Weights of a small mixture-of-experts language model, trained from scratch on English Wikipedia.
Training: a variant of SOAP for the experts, 583M tokens.
Below are experts of layer 3 (counted from 0) of a mixture-of-experts language model. Rows are named router (the router's row for the expert), up (a neuron's input weights, with its number) and show model dimensions 0-191. Each number is 200 + 30 x the weight over its row's rms, rounded and kept within 0 to 999.
After each expert's rows: a language model's description of what the expert responds to; "gets" lists some tokens that make up at least twice as much of what it gets as of all text. This comes from a sample of Wikipedia text that the model never trained on. Tokens count by the router's weight.

# expert 29
router,206,219,218,191,160,217,216,241,212,229,177,204,185,218,203,184,248,187,202,190,234,179,169,219,210,155,183,195,145,158,217,189,184,206,202,189,175,221,208,187,204,245,180,238,150,198,226,182,130,193,186,201,187,296,231,224,173,189,178,185,248,204,183,156,147,179,213,251,178,184,263,207,188,136,214,192,209,162,172,236,208,173,210,235,213,284,219,232,190,206,208,224,198,163,196,147,174,185,231,188,198,176,177,176,200,268,226,163,229,210,162,230,196,219,203,201,205,231,199,202,208,209,112,203,208,237,219,162,206,206,187,187,185,197,196,198,231,204,181,171,191,215,229,262,200,160,204,227,181,232,179,192,170,226,209,218,226,227,213,183,182,259,183,241,163,233,176,237,179,178,206,180,136,139,218,243,159,220,216,165,221,193,260,292,195,219,204,180,176,137,236,224
up3,210,212,228,217,245,217,186,187,187,257,237,206,230,170,198,178,231,231,226,207,199,209,158,193,181,218,208,205,260,184,193,204,209,161,209,203,185,186,211,199,216,166,202,147,195,175,165,157,188,224,205,204,230,212,160,191,126,241,179,227,190,234,77,211,216,185,158,167,186,231,223,198,182,198,244,228,234,219,182,166,206,198,183,171,162,208,211,224,234,236,166,161,173,249,202,234,186,225,197,194,151,205,258,231,203,194,181,154,254,179,174,169,267,195,242,218,192,136,216,216,248,193,165,203,166,212,196,182,163,183,190,170,191,257,165,192,193,200,223,214,173,231,198,198,231,228,151,250,153,228,161,227,222,217,240,206,176,213,179,247,213,200,226,172,226,202,149,253,176,209,166,216,192,278,159,206,175,230,200,181,197,209,184,265,171,185,184,219,206,192,136,175
What it handles: Pipe separators between cells in wiki tables of sports statistics, election results or discographies, plus semicolons in number lists and coordinate symbols.
gets: " |", ";", " (", "|", "\n", " /"

# expert 27
router,238,225,221,158,174,195,208,200,183,227,181,219,213,222,177,181,232,174,198,217,204,245,250,175,158,129,190,199,161,141,187,173,207,193,205,210,239,229,156,214,193,249,129,204,183,150,228,192,220,197,134,146,178,222,179,220,219,197,222,249,212,197,199,147,172,204,181,239,180,153,241,216,220,88,252,182,161,156,210,199,207,163,169,187,187,247,219,174,230,221,214,245,210,224,238,210,179,150,226,227,198,205,216,183,185,209,230,177,213,214,173,275,184,202,249,209,215,221,214,247,179,241,177,194,202,230,244,193,199,239,174,213,169,227,215,201,209,196,198,212,225,174,246,194,196,182,230,190,116,236,187,192,185,225,227,196,189,223,181,168,168,151,221,204,211,205,199,202,205,216,189,187,166,141,259,234,215,184,208,194,204,206,173,210,157,249,145,187,181,137,215,222
up1,194,177,171,202,227,261,191,228,206,206,167,205,185,151,226,170,169,192,240,222,212,232,102,229,242,119,158,211,181,204,208,219,175,240,172,180,286,204,167,227,152,166,163,243,227,234,193,218,195,195,216,148,204,114,173,218,154,236,223,237,168,210,192,183,170,203,202,241,175,163,241,176,183,199,165,228,221,175,189,224,210,274,240,215,152,226,202,187,235,208,222,184,251,201,188,200,208,172,233,198,220,194,198,181,171,171,210,198,188,245,219,167,193,156,212,176,232,194,240,196,223,222,179,166,166,239,176,214,183,214,197,235,207,195,180,262,180,238,202,215,216,209,187,211,176,206,213,240,246,183,149,176,149,213,197,206,227,188,154,214,223,196,180,214,158,185,189,228,222,202,216,219,239,191,211,213,219,206,183,260,217,206,218,181,279,206,157,231,266,217,220,218
What it handles: Closing parentheses, commas, semicolons, dashes and table pipes after numbers or list items, such as (5), 1,017), and series commas.
gets: ")", ",", " |", ";", " –", "),"

# expert 14
router,232,206,200,182,170,215,206,232,164,230,199,214,213,225,176,179,245,219,203,214,246,179,195,203,202,134,168,198,174,135,204,177,201,176,199,153,226,165,213,160,200,219,202,251,132,187,216,179,126,200,178,242,190,225,247,213,166,180,177,202,224,219,197,203,141,175,226,232,183,165,269,232,204,129,183,172,187,159,176,243,215,169,218,200,207,235,240,221,177,213,211,198,218,182,223,147,211,154,222,225,231,214,211,186,187,232,220,193,234,260,181,228,228,244,192,196,173,248,219,202,246,211,130,224,197,210,213,183,208,214,180,203,220,206,191,193,187,197,187,176,222,233,246,235,189,169,245,191,194,204,206,208,197,237,241,200,184,223,164,192,154,213,207,255,145,225,195,205,147,157,192,216,93,190,239,236,173,198,179,176,217,179,236,261,202,211,166,183,183,122,222,190
up3,252,190,182,151,179,217,206,158,181,174,218,193,188,197,171,204,200,265,233,191,232,200,226,168,201,156,169,177,201,199,202,161,165,188,186,177,209,191,171,200,200,251,214,218,147,182,238,178,206,134,210,183,189,255,190,267,230,210,208,256,185,225,142,175,202,234,237,269,215,171,165,215,176,206,179,173,166,210,196,204,180,220,257,184,166,169,188,260,174,191,187,180,163,173,184,197,204,124,148,258,237,191,228,194,222,227,198,194,194,198,202,170,243,202,132,214,240,196,243,210,194,273,167,184,203,160,197,211,237,218,236,193,260,170,201,214,240,169,196,170,236,192,222,202,161,234,188,167,200,184,232,205,265,192,262,191,222,239,206,174,155,208,221,226,193,152,181,218,202,176,169,199,217,201,131,224,240,224,177,185,179,176,215,206,250,182,179,199,159,205,235,241
What it handles: Pipe characters separating cells in wiki tables of elections, sports results and filmographies, plus semicolons, dashes and heading-ending markup.
gets: " |", ";", "|", "\n", " |\n", " -"

# expert 21
router,157,180,201,157,166,226,198,250,164,224,173,202,218,184,199,205,205,177,192,223,189,223,226,206,194,217,153,213,204,196,166,203,157,189,222,150,195,222,193,161,180,196,150,223,148,189,195,141,190,201,167,227,212,247,204,200,246,164,185,179,197,204,202,152,202,176,186,240,176,197,197,210,220,218,212,243,181,222,258,216,238,196,211,195,217,172,165,273,182,219,164,274,262,178,225,214,190,183,157,258,180,225,157,197,194,201,212,187,221,200,169,203,253,270,228,256,229,205,193,195,160,238,172,205,220,248,285,201,202,259,187,206,260,208,209,214,213,120,149,220,180,206,204,223,203,219,225,183,202,204,212,191,178,220,171,177,173,208,199,180,252,148,209,219,246,223,224,246,185,191,135,179,207,133,184,212,167,248,190,197,155,160,177,185,166,210,176,169,177,149,215,218
up0,247,182,170,161,180,173,216,187,177,211,195,213,180,239,216,208,164,123,213,260,175,182,188,99,169,204,238,212,180,156,174,209,146,205,207,154,199,178,191,221,153,183,180,226,218,224,181,198,156,213,183,166,269,217,183,201,153,189,177,171,255,208,211,184,164,218,231,214,173,202,175,181,210,185,194,230,239,184,212,202,233,205,195,143,248,227,213,231,208,197,220,245,199,204,219,190,198,212,191,189,237,230,297,214,211,164,211,194,252,180,184,219,209,177,180,207,225,218,174,171,222,210,165,220,201,236,213,194,220,197,171,193,174,192,170,205,172,177,215,243,167,177,232,188,180,190,169,165,280,236,247,221,205,146,207,199,212,155,202,213,267,196,198,134,182,218,202,189,236,210,125,192,219,235,228,199,195,184,259,155,200,199,175,164,135,231,201,201,192,136,223,198
What it handles: Pronouns, modals, adverbs, opening quotes and negations in running narrative, such as he, it, they, would, might, couldn't, ever.
gets: " \"", " he", " to", " it", " a", " they"

# expert 48
router,196,201,185,187,160,212,201,230,169,198,182,213,212,231,181,203,232,159,193,238,213,160,217,212,162,191,188,234,230,212,194,205,132,225,249,232,217,134,157,148,248,190,190,222,163,197,223,220,190,177,181,156,187,193,200,175,258,174,246,224,206,214,194,227,142,185,200,199,267,165,231,199,201,159,280,148,175,198,192,214,173,139,233,220,164,194,206,191,170,216,183,217,222,194,220,192,167,200,206,239,233,206,181,204,191,198,199,242,222,206,192,226,191,255,209,178,214,215,237,187,187,255,170,235,270,260,213,216,247,172,182,226,210,280,206,201,198,185,188,233,253,238,245,195,194,161,242,191,222,221,147,193,213,184,195,196,197,205,173,208,159,229,226,208,207,206,133,220,144,154,190,118,171,200,227,179,215,205,185,204,120,188,188,219,216,237,147,192,183,178,201,223
up5,164,240,197,224,178,190,226,209,164,178,223,190,110,163,188,191,196,213,233,219,225,174,141,221,176,239,172,268,211,194,225,175,201,196,201,222,172,183,194,231,181,225,211,178,261,187,186,168,180,109,212,180,237,213,241,205,259,207,202,199,184,195,251,202,134,190,179,198,227,244,178,165,200,207,227,186,232,172,246,260,180,149,193,190,171,232,179,271,219,195,195,203,214,216,201,221,223,261,200,206,202,195,154,257,218,191,231,198,227,161,210,175,171,185,255,174,222,229,227,251,215,167,263,227,203,164,188,220,213,198,157,234,199,186,220,217,206,223,193,215,174,277,188,178,152,198,210,158,205,204,210,185,188,187,126,239,221,189,201,201,174,168,157,218,152,228,225,216,205,262,187,204,181,220,179,196,196,191,235,135,169,210,221,173,212,195,178,166,227,151,205,170
What it handles: Clause-linking words, above all as and and, plus commas, while, but, or, than, joining phrases in narrative prose.
gets: " as", " and", " by", " with", ",", " for"

# expert 17
router,235,202,232,197,170,210,194,206,223,253,193,205,183,227,146,181,250,180,217,231,230,205,194,232,168,188,207,206,196,137,192,158,157,178,237,181,207,209,183,157,234,199,143,217,145,193,201,179,218,191,181,208,180,246,179,222,263,207,181,270,264,219,205,197,169,177,177,202,159,150,216,220,222,131,160,182,197,181,193,193,237,189,205,191,149,207,203,215,230,241,178,231,230,136,243,141,147,167,190,257,195,207,189,181,206,213,203,207,206,218,180,221,165,206,185,224,206,246,180,207,185,241,155,207,216,259,293,193,175,199,165,175,173,273,195,187,214,193,189,222,204,193,227,229,228,204,216,234,123,215,185,193,145,220,203,201,203,222,163,181,172,215,151,219,211,209,186,227,182,197,187,174,166,196,239,238,193,187,209,183,207,186,207,277,157,254,159,201,193,151,228,210
up1,196,170,170,148,150,203,197,218,261,207,141,233,248,198,245,165,168,190,176,172,210,187,157,211,204,171,262,171,248,193,231,236,154,208,210,228,215,227,214,188,215,200,269,188,259,170,191,199,201,165,205,230,184,188,222,141,182,186,150,165,212,201,162,178,178,245,237,207,211,246,224,191,207,191,218,202,228,253,226,110,250,203,211,213,195,202,224,230,219,205,195,247,219,251,174,239,222,192,196,202,204,171,149,207,234,214,182,183,256,225,226,188,191,241,202,161,243,184,205,229,184,194,152,240,164,123,195,180,204,207,251,164,182,186,221,194,214,160,217,217,189,173,209,225,196,191,194,166,197,180,182,224,226,161,151,194,159,158,195,190,204,179,142,212,200,209,206,274,169,224,218,188,178,212,164,212,161,188,194,257,183,186,245,207,212,220,171,239,219,271,224,189
What it handles: Commas and opening parentheses in running prose, after a name, list item, year or numeral, as in "In 1956," and "(XP)".
gets: ",", " (", ";", "),", ")", " –"

# expert 59
router,216,221,181,194,211,215,169,232,206,196,171,111,211,201,157,197,243,164,209,226,217,196,214,173,205,190,175,200,174,205,202,166,223,188,208,207,176,158,228,158,203,182,188,203,114,205,229,136,176,215,199,228,199,223,262,168,238,178,202,220,211,200,183,143,146,189,218,296,200,197,223,193,200,182,217,173,148,201,191,220,226,145,161,169,233,203,257,270,144,189,221,205,242,174,194,194,127,175,199,275,194,230,177,197,198,217,225,212,210,201,177,228,199,225,179,225,196,177,216,245,207,213,189,207,184,197,234,199,277,205,133,195,165,239,211,205,193,213,220,196,193,210,228,213,216,195,202,187,192,192,207,256,201,215,253,205,203,188,182,180,189,223,146,205,167,207,229,193,155,195,192,216,135,209,251,202,215,196,187,195,163,189,261,268,151,216,147,162,194,165,239,179
up1,250,230,177,192,220,198,170,238,210,167,211,215,113,174,218,179,228,244,202,223,179,179,176,214,191,231,224,238,187,131,148,197,225,182,221,172,181,191,242,166,214,177,192,160,246,178,216,154,213,230,164,241,188,195,201,180,226,235,208,250,182,158,232,175,209,183,161,182,213,227,177,123,253,180,216,159,209,209,177,255,202,208,267,124,204,241,215,204,216,200,220,215,226,163,192,201,185,207,153,204,166,194,170,237,192,195,206,206,201,200,216,228,225,234,195,168,183,229,206,217,235,206,204,222,179,130,184,257,212,200,253,129,213,269,219,180,205,186,204,189,256,229,185,168,233,215,262,228,204,184,191,198,176,191,182,191,232,154,138,231,215,228,200,209,210,147,184,210,153,186,209,237,162,205,184,162,182,153,194,150,199,244,203,215,187,251,195,193,205,234,168,210
What it handles: Line breaks, sentence-final periods before paragraph breaks, heading closers like ==, and row-ending table pipes before new lines or list items.
gets: "\n", "|", " |\n", ".\n\n", ")\n", "\n\n"

# expert 10
router,225,193,156,187,183,186,156,189,183,229,181,155,193,210,176,173,245,196,182,209,261,219,152,235,186,181,214,236,214,146,210,157,222,132,217,138,184,219,190,225,202,223,204,213,189,187,184,168,195,193,177,232,159,189,209,167,223,210,165,205,171,223,209,220,229,188,224,215,242,195,198,177,217,186,267,189,174,150,209,200,189,203,211,199,171,161,250,235,165,199,158,222,224,197,206,183,175,200,170,281,212,199,176,218,184,207,210,263,218,190,221,191,252,209,210,201,184,223,216,197,260,214,180,248,290,245,179,200,251,166,173,214,230,192,202,195,270,159,186,211,205,184,230,198,226,133,165,183,143,220,199,243,203,211,256,226,233,185,192,190,191,176,111,251,190,219,203,222,248,176,173,226,197,203,216,185,160,242,171,209,174,192,228,209,219,294,190,187,205,160,199,180
up0,202,221,175,170,199,165,179,184,227,104,208,262,189,169,197,137,200,192,205,165,222,183,214,173,146,232,174,174,173,188,236,178,238,179,175,203,193,187,236,195,176,247,157,222,199,147,156,187,176,190,197,214,179,206,231,215,182,208,173,194,112,220,244,147,159,187,185,239,181,200,215,196,202,228,176,189,216,194,206,193,209,194,190,206,190,212,138,200,205,256,219,177,244,198,184,172,184,211,181,214,188,202,225,256,195,272,225,247,210,196,213,215,301,200,218,245,195,246,151,146,247,190,239,185,175,196,227,254,154,239,192,197,254,205,200,193,215,173,191,214,213,195,189,189,163,199,217,169,169,212,240,236,191,213,190,200,219,156,178,176,227,233,183,203,230,200,170,164,264,200,235,280,176,212,251,171,195,219,200,256,184,207,235,181,175,188,211,213,241,200,231,181
What it handles: Prepositions following a noun, mostly of, also in, for, on, during, between, as in House of Commons or Court of Appeals.
gets: " of", " in", " for", " the", " on", " at"

# expert 20
router,203,193,176,144,270,214,201,198,179,191,200,185,194,226,197,192,180,150,192,225,290,170,158,193,169,180,203,171,188,176,208,181,209,213,206,199,201,234,157,264,210,206,201,204,185,163,254,174,196,142,185,147,219,262,211,243,242,174,218,214,179,204,212,225,207,190,207,225,238,193,209,190,228,209,278,150,166,184,201,221,205,130,200,200,185,196,163,208,210,202,189,208,203,234,214,186,221,169,208,214,219,211,187,165,168,222,197,257,225,165,178,228,173,243,228,209,186,230,203,216,178,221,157,170,241,286,245,210,244,190,170,236,176,205,207,213,191,212,214,249,284,248,250,185,217,176,190,158,187,200,188,211,191,215,222,213,189,177,194,163,164,218,150,214,211,190,201,209,209,199,190,221,157,164,212,198,245,288,224,191,138,184,215,193,206,238,120,190,210,146,234,207
up3,191,178,182,207,233,187,202,223,215,143,195,152,174,243,195,199,217,153,191,254,182,175,205,225,198,158,207,245,194,218,220,208,161,230,144,213,170,191,198,186,187,217,188,200,220,170,215,221,197,227,220,186,266,247,159,155,172,159,218,180,185,190,215,182,168,243,184,251,181,142,166,245,248,218,191,182,139,186,193,181,171,193,167,213,238,194,189,178,172,191,241,197,195,189,236,183,212,216,218,156,233,190,202,250,251,143,201,258,205,211,161,258,122,178,249,160,201,174,239,174,169,232,196,179,167,198,179,161,210,196,247,190,179,162,195,228,216,120,185,110,211,227,197,225,229,225,199,214,214,165,165,201,145,236,245,213,220,209,252,208,186,207,226,229,195,186,187,193,176,251,216,190,217,188,196,260,163,197,170,209,161,196,196,162,173,176,172,208,209,158,240,201
What it handles: Auxiliary verbs and conjunctions like has, have, was, is, and, or, but, after a comma or parenthesis; also spaces before numbers in tables.
gets: " ", " and", " is", " has", " was", " had"

# expert 36
router,199,193,225,233,226,204,195,242,173,236,211,181,207,233,173,136,185,201,216,199,233,155,166,264,174,183,261,229,175,182,179,192,201,184,197,261,195,162,170,206,165,207,193,209,190,187,175,212,223,150,189,199,184,221,223,208,196,171,247,164,156,211,227,244,164,168,220,211,180,195,177,222,155,149,197,176,137,158,225,225,219,207,243,231,192,212,260,204,210,234,162,257,210,171,225,218,179,216,217,229,172,228,174,190,178,224,213,181,180,201,204,216,148,183,227,213,223,215,210,224,201,224,188,189,223,237,175,184,218,175,152,224,169,172,206,293,217,164,264,196,280,197,238,246,233,190,219,206,196,229,144,269,199,194,179,235,220,212,247,191,192,156,208,229,119,209,179,194,164,227,211,176,181,203,227,214,188,162,135,220,188,182,155,271,191,182,207,172,175,191,212,219
up4,187,232,193,184,219,208,214,217,186,148,211,191,184,164,205,165,229,203,198,181,231,221,201,224,180,202,199,193,196,183,241,189,207,219,210,182,189,204,186,216,217,158,212,197,207,233,191,167,191,161,220,203,171,206,150,191,168,206,221,132,159,187,235,215,184,208,180,185,189,167,245,200,197,176,194,230,171,186,166,286,253,209,153,223,251,221,210,178,166,178,173,222,232,243,193,190,238,147,250,198,254,180,147,210,160,214,299,253,105,224,227,235,205,182,220,200,185,194,209,191,217,177,168,182,192,232,192,205,160,175,125,203,158,172,230,240,235,218,163,194,230,204,185,203,244,174,181,213,213,168,203,208,225,154,212,233,244,190,179,183,149,205,274,174,204,142,192,158,221,164,245,194,206,218,220,213,227,214,188,245,190,144,181,198,242,198,233,147,226,192,239,245
What it handles: Sentence-ending and initial-ending periods, plus short word-piece fragments following a capital letter, such as A.J(.), J(ud)o, Pale(ol)ithic, month names.
gets: ".", "ad", "ab", "ur", "an", "or"

# expert 47
router,241,198,172,146,210,201,224,234,177,234,201,221,191,213,129,200,229,171,198,222,244,212,148,212,188,178,155,185,205,175,188,178,225,152,229,187,208,170,231,198,274,214,205,217,135,205,210,212,211,169,186,185,204,191,203,221,272,182,265,198,220,198,216,208,137,174,188,237,226,150,266,191,204,180,258,171,191,196,190,179,216,188,166,217,165,234,172,210,205,194,211,225,231,108,211,212,136,173,200,227,208,210,213,192,179,186,212,207,208,211,199,202,175,220,210,202,226,236,199,200,241,261,189,211,269,256,290,195,204,204,199,224,161,200,204,219,192,203,278,245,209,193,262,174,205,187,190,206,118,204,176,216,152,205,224,181,208,219,183,184,198,182,211,253,214,197,209,233,191,228,204,217,188,204,219,228,203,191,181,169,188,163,177,196,130,208,176,175,201,117,210,179
up0,177,157,199,173,156,209,288,227,168,273,233,148,227,260,166,255,200,227,183,133,205,186,185,188,185,255,230,156,230,217,194,201,200,176,146,243,174,208,180,239,142,197,183,204,149,183,246,226,184,211,246,214,161,224,215,203,182,208,168,209,190,209,186,246,182,220,203,212,278,244,188,220,185,245,231,189,148,184,252,150,162,185,198,176,193,238,232,220,213,191,153,197,205,238,203,223,214,155,193,213,162,166,175,169,230,189,187,204,185,241,189,185,201,200,202,202,219,157,136,249,200,221,221,241,187,166,188,213,211,240,158,172,212,184,123,227,172,193,178,257,210,205,202,194,209,211,215,209,169,172,191,164,199,204,195,244,182,178,222,208,191,212,230,220,231,174,215,222,243,219,197,214,200,179,206,156,147,232,183,255,180,219,207,163,146,220,188,239,180,189,172,205
What it handles: Main-clause was, is, were after a subject noun phrase, as in "headquarters was", plus commas in lists and dashes starting list lines.
gets: ",", " was", "-", " is", " were", " are"

# expert 32
router,188,176,280,211,228,224,183,209,177,233,188,200,205,209,176,172,203,213,177,203,228,186,137,195,193,166,253,206,214,193,180,189,196,217,223,203,127,213,229,251,197,257,143,226,130,248,225,174,214,174,207,204,169,210,186,183,245,173,161,156,157,220,161,206,152,169,157,207,233,188,227,199,217,148,220,173,150,246,228,185,248,200,141,257,174,176,205,228,177,235,221,198,205,210,219,149,208,197,168,200,197,244,195,143,174,270,261,167,242,187,165,249,153,227,206,215,201,196,192,220,219,212,221,202,205,214,190,194,188,146,197,162,239,230,214,228,266,181,211,185,218,181,238,248,225,151,220,223,162,193,192,223,182,225,171,227,189,215,238,168,246,266,213,217,157,239,213,237,227,175,197,191,184,145,191,232,238,225,192,196,219,175,208,203,182,210,190,175,191,192,230,202
up1,210,160,195,213,132,200,196,159,195,187,191,159,240,165,153,176,181,195,188,224,220,198,158,203,176,193,225,233,156,182,213,103,239,170,229,144,172,183,208,142,198,250,200,200,213,214,221,205,180,164,221,180,238,204,180,214,241,231,236,162,197,211,209,249,164,244,199,155,206,163,177,222,184,236,185,221,210,193,222,190,215,208,196,235,209,167,209,207,163,220,234,206,195,165,204,173,182,263,191,172,171,189,181,176,203,245,240,235,265,194,231,242,169,168,198,161,161,218,154,188,131,245,204,175,236,198,192,274,217,250,206,176,270,196,261,161,220,172,191,163,205,150,241,217,219,230,240,222,204,207,191,185,208,217,208,184,193,176,239,229,226,225,212,227,163,247,213,211,266,184,158,175,216,242,251,198,177,197,193,195,220,177,181,170,197,212,215,209,155,199,155,180
What it handles: Endings of nationality adjectives and foreign names, especially South Asian, like Sri Lank-an, Brazil-ian, Bhag-av-athar, plus American, British, State, York.
gets: "an", "i", "ian", "a", "al", "h"

# expert 39
router,226,231,130,143,182,194,196,221,190,203,209,180,225,187,159,190,194,232,192,261,222,203,196,180,211,195,207,216,188,200,174,193,248,219,225,248,179,183,205,199,194,187,170,211,194,194,228,205,203,186,172,166,216,184,239,202,172,168,180,224,174,186,179,148,97,184,226,246,214,190,187,193,229,161,210,215,182,168,231,236,224,218,239,214,162,229,220,226,117,176,202,225,199,255,218,177,209,177,195,206,134,250,212,171,176,196,207,188,246,190,145,240,186,217,213,230,191,198,218,248,230,177,178,175,172,155,200,215,238,217,171,160,199,218,176,210,176,244,188,208,287,295,233,184,204,180,157,148,157,226,196,247,208,199,236,236,222,208,209,170,162,204,186,214,221,212,217,228,207,202,208,175,145,223,227,170,235,224,200,208,179,141,204,202,177,239,117,156,179,217,236,219
up2,270,204,235,141,203,192,179,186,230,240,212,127,238,184,184,253,244,184,203,264,187,170,177,217,138,232,238,175,193,211,214,184,249,191,221,253,167,228,162,215,201,182,179,192,226,220,193,223,178,159,206,133,179,203,237,175,199,234,177,249,220,192,241,201,256,203,216,150,221,212,226,203,230,189,215,227,154,165,208,184,202,198,205,215,247,231,194,132,168,165,164,241,200,193,160,276,224,220,174,183,168,180,204,237,234,208,202,171,199,192,217,141,245,212,205,221,212,191,222,152,239,159,143,188,138,138,211,175,132,239,186,189,198,173,205,211,217,206,222,230,195,272,221,179,238,160,206,201,203,154,188,184,166,208,191,183,200,227,194,178,195,212,233,224,179,175,208,206,216,217,189,218,160,188,194,206,146,183,160,160,193,186,229,198,212,179,158,208,156,184,212,190
What it handles: Line breaks, table row ends, heading marks, quote marks and infobox labels in structured text, such as Location, Total, Density, Nominee.
gets: "\"", "\n", " |\n", ")\n", "20", " is"

# expert 26
router,252,219,161,200,195,203,154,209,181,237,160,152,191,219,172,150,223,202,184,211,213,206,174,248,203,170,236,196,206,170,200,180,233,172,196,167,201,152,168,202,213,232,208,215,173,163,187,126,198,171,186,194,213,230,211,195,245,205,217,195,178,211,190,213,194,198,229,237,254,202,230,211,198,209,268,235,136,141,200,192,207,203,209,221,172,143,233,192,130,208,202,194,252,182,230,210,96,205,206,266,228,185,178,222,187,194,216,248,203,223,175,208,195,194,227,200,178,219,228,203,205,232,204,265,195,255,189,195,234,201,174,187,170,193,207,206,281,165,268,182,223,193,221,215,206,163,197,209,162,207,195,199,200,223,254,199,252,186,173,178,164,212,166,266,196,183,160,223,173,169,176,198,203,218,214,182,211,195,169,192,140,200,234,207,212,296,210,218,209,134,228,205
up1,200,188,171,265,195,207,248,212,265,178,191,175,196,203,194,157,193,159,201,215,204,205,166,196,196,215,231,201,201,176,140,209,202,193,225,182,213,237,215,181,229,229,225,284,206,214,200,181,191,214,151,160,251,195,226,146,225,191,192,221,203,201,257,253,207,226,218,193,150,225,166,175,171,204,197,203,168,255,222,156,191,217,214,164,199,209,177,219,240,262,230,228,224,208,217,159,183,246,199,180,135,238,235,213,198,216,211,223,161,179,202,230,213,188,159,236,164,215,209,231,216,181,210,217,250,171,215,210,157,259,208,146,181,191,201,176,170,187,178,219,130,201,159,179,173,230,163,221,207,137,256,200,158,165,142,205,202,164,116,187,242,164,179,236,183,188,156,228,202,178,181,192,233,182,234,203,190,192,229,251,237,198,151,223,180,182,229,155,228,177,204,222
What it handles: Prepositions such as of, in, from, by, for, starting phrases in running prose and headings, plus periods and list-item dashes.
gets: " of", ".", " in", "-", " from", " by"

# expert 56
router,205,264,195,185,211,187,178,244,168,237,125,209,250,223,213,193,228,151,188,231,170,189,161,255,125,146,225,195,160,203,161,165,206,197,261,193,165,200,220,222,224,190,120,208,160,171,194,211,165,181,181,180,172,252,242,250,191,186,195,222,202,218,210,155,199,164,164,203,204,200,216,145,169,196,192,226,183,220,203,200,208,224,184,243,228,206,214,189,177,228,196,235,204,185,236,135,170,185,183,221,153,223,174,164,173,201,266,202,203,206,192,199,232,266,201,200,254,197,212,232,185,215,204,223,177,173,287,192,191,189,188,176,212,180,204,227,187,174,165,212,238,215,251,216,197,172,171,258,233,193,173,222,188,184,148,256,267,207,256,180,205,198,228,207,181,195,198,229,194,203,189,213,195,135,199,207,242,219,213,192,200,175,269,257,184,193,212,179,172,210,203,186
up1,237,139,188,193,192,199,197,193,196,179,193,212,149,241,159,215,215,222,184,234,170,170,163,196,264,174,206,210,250,146,186,218,143,156,197,225,171,197,228,162,180,206,222,171,210,186,209,210,210,172,172,226,202,200,140,186,181,205,102,204,197,223,232,198,187,227,173,149,225,238,248,180,208,185,163,225,224,185,219,189,215,186,205,195,195,142,249,236,190,208,215,209,202,167,207,163,216,196,188,187,192,169,169,153,244,248,243,205,156,222,247,231,193,200,179,167,197,183,202,255,228,231,201,171,196,238,182,205,204,217,190,179,230,192,195,216,206,197,248,184,226,128,174,221,201,245,145,171,268,238,231,173,203,232,262,203,156,168,161,225,188,191,186,155,161,250,180,197,134,150,186,180,214,240,189,205,207,200,245,210,245,139,215,228,195,240,215,207,173,148,194,232
What it handles: Single capital letters inside acronyms, initials and name starts, often in parentheses or quotes, like ILG, ALS, MBCN, JD.
gets: "S", " R", "M", "R", "G", " W"

# expert 25
router,193,218,177,168,156,239,126,195,166,212,155,149,218,201,197,194,250,227,177,226,239,167,180,205,224,157,214,181,222,199,191,203,170,233,235,187,210,171,150,174,244,189,202,248,163,166,209,158,207,195,161,231,208,243,184,187,234,179,195,233,196,207,205,209,218,187,224,242,203,195,258,227,179,194,274,213,196,215,197,223,237,151,182,183,207,201,139,207,185,226,208,213,220,192,214,199,173,203,121,250,228,213,173,212,194,212,190,270,207,224,176,211,257,235,247,247,228,188,225,197,172,198,206,229,237,248,198,207,286,224,158,169,219,223,184,190,217,190,226,238,210,219,246,172,201,152,192,204,219,194,186,163,186,238,213,176,236,171,156,212,232,197,184,206,232,202,194,243,192,117,184,191,181,158,221,154,200,223,204,233,134,178,193,234,184,272,203,198,179,134,194,185
up4,174,240,197,196,244,225,235,214,192,202,170,173,171,141,198,207,186,241,191,202,196,291,205,204,243,176,187,191,192,206,196,247,165,174,205,224,210,193,168,238,221,235,277,202,206,216,176,234,161,164,238,190,199,139,195,180,197,175,191,282,202,228,204,249,187,169,220,241,198,231,166,195,294,201,165,196,208,153,148,169,200,189,221,212,169,237,203,194,218,205,208,183,207,197,208,188,191,207,185,222,153,185,218,183,199,214,225,200,143,189,239,216,182,183,127,214,173,163,210,233,234,224,209,193,155,194,114,145,169,137,184,182,224,266,230,235,196,237,199,241,201,161,221,212,168,241,217,235,197,213,212,204,141,198,193,218,215,187,167,184,202,166,184,175,197,121,188,135,189,227,233,186,219,209,217,199,165,163,240,201,182,178,213,192,206,170,217,213,209,201,154,202
What it handles: Prepositions and infinitive to right after verbs or nouns in prose, like causing them to, began to, participate in, developed into.
gets: " to", " with", " in", " by", " that", " for"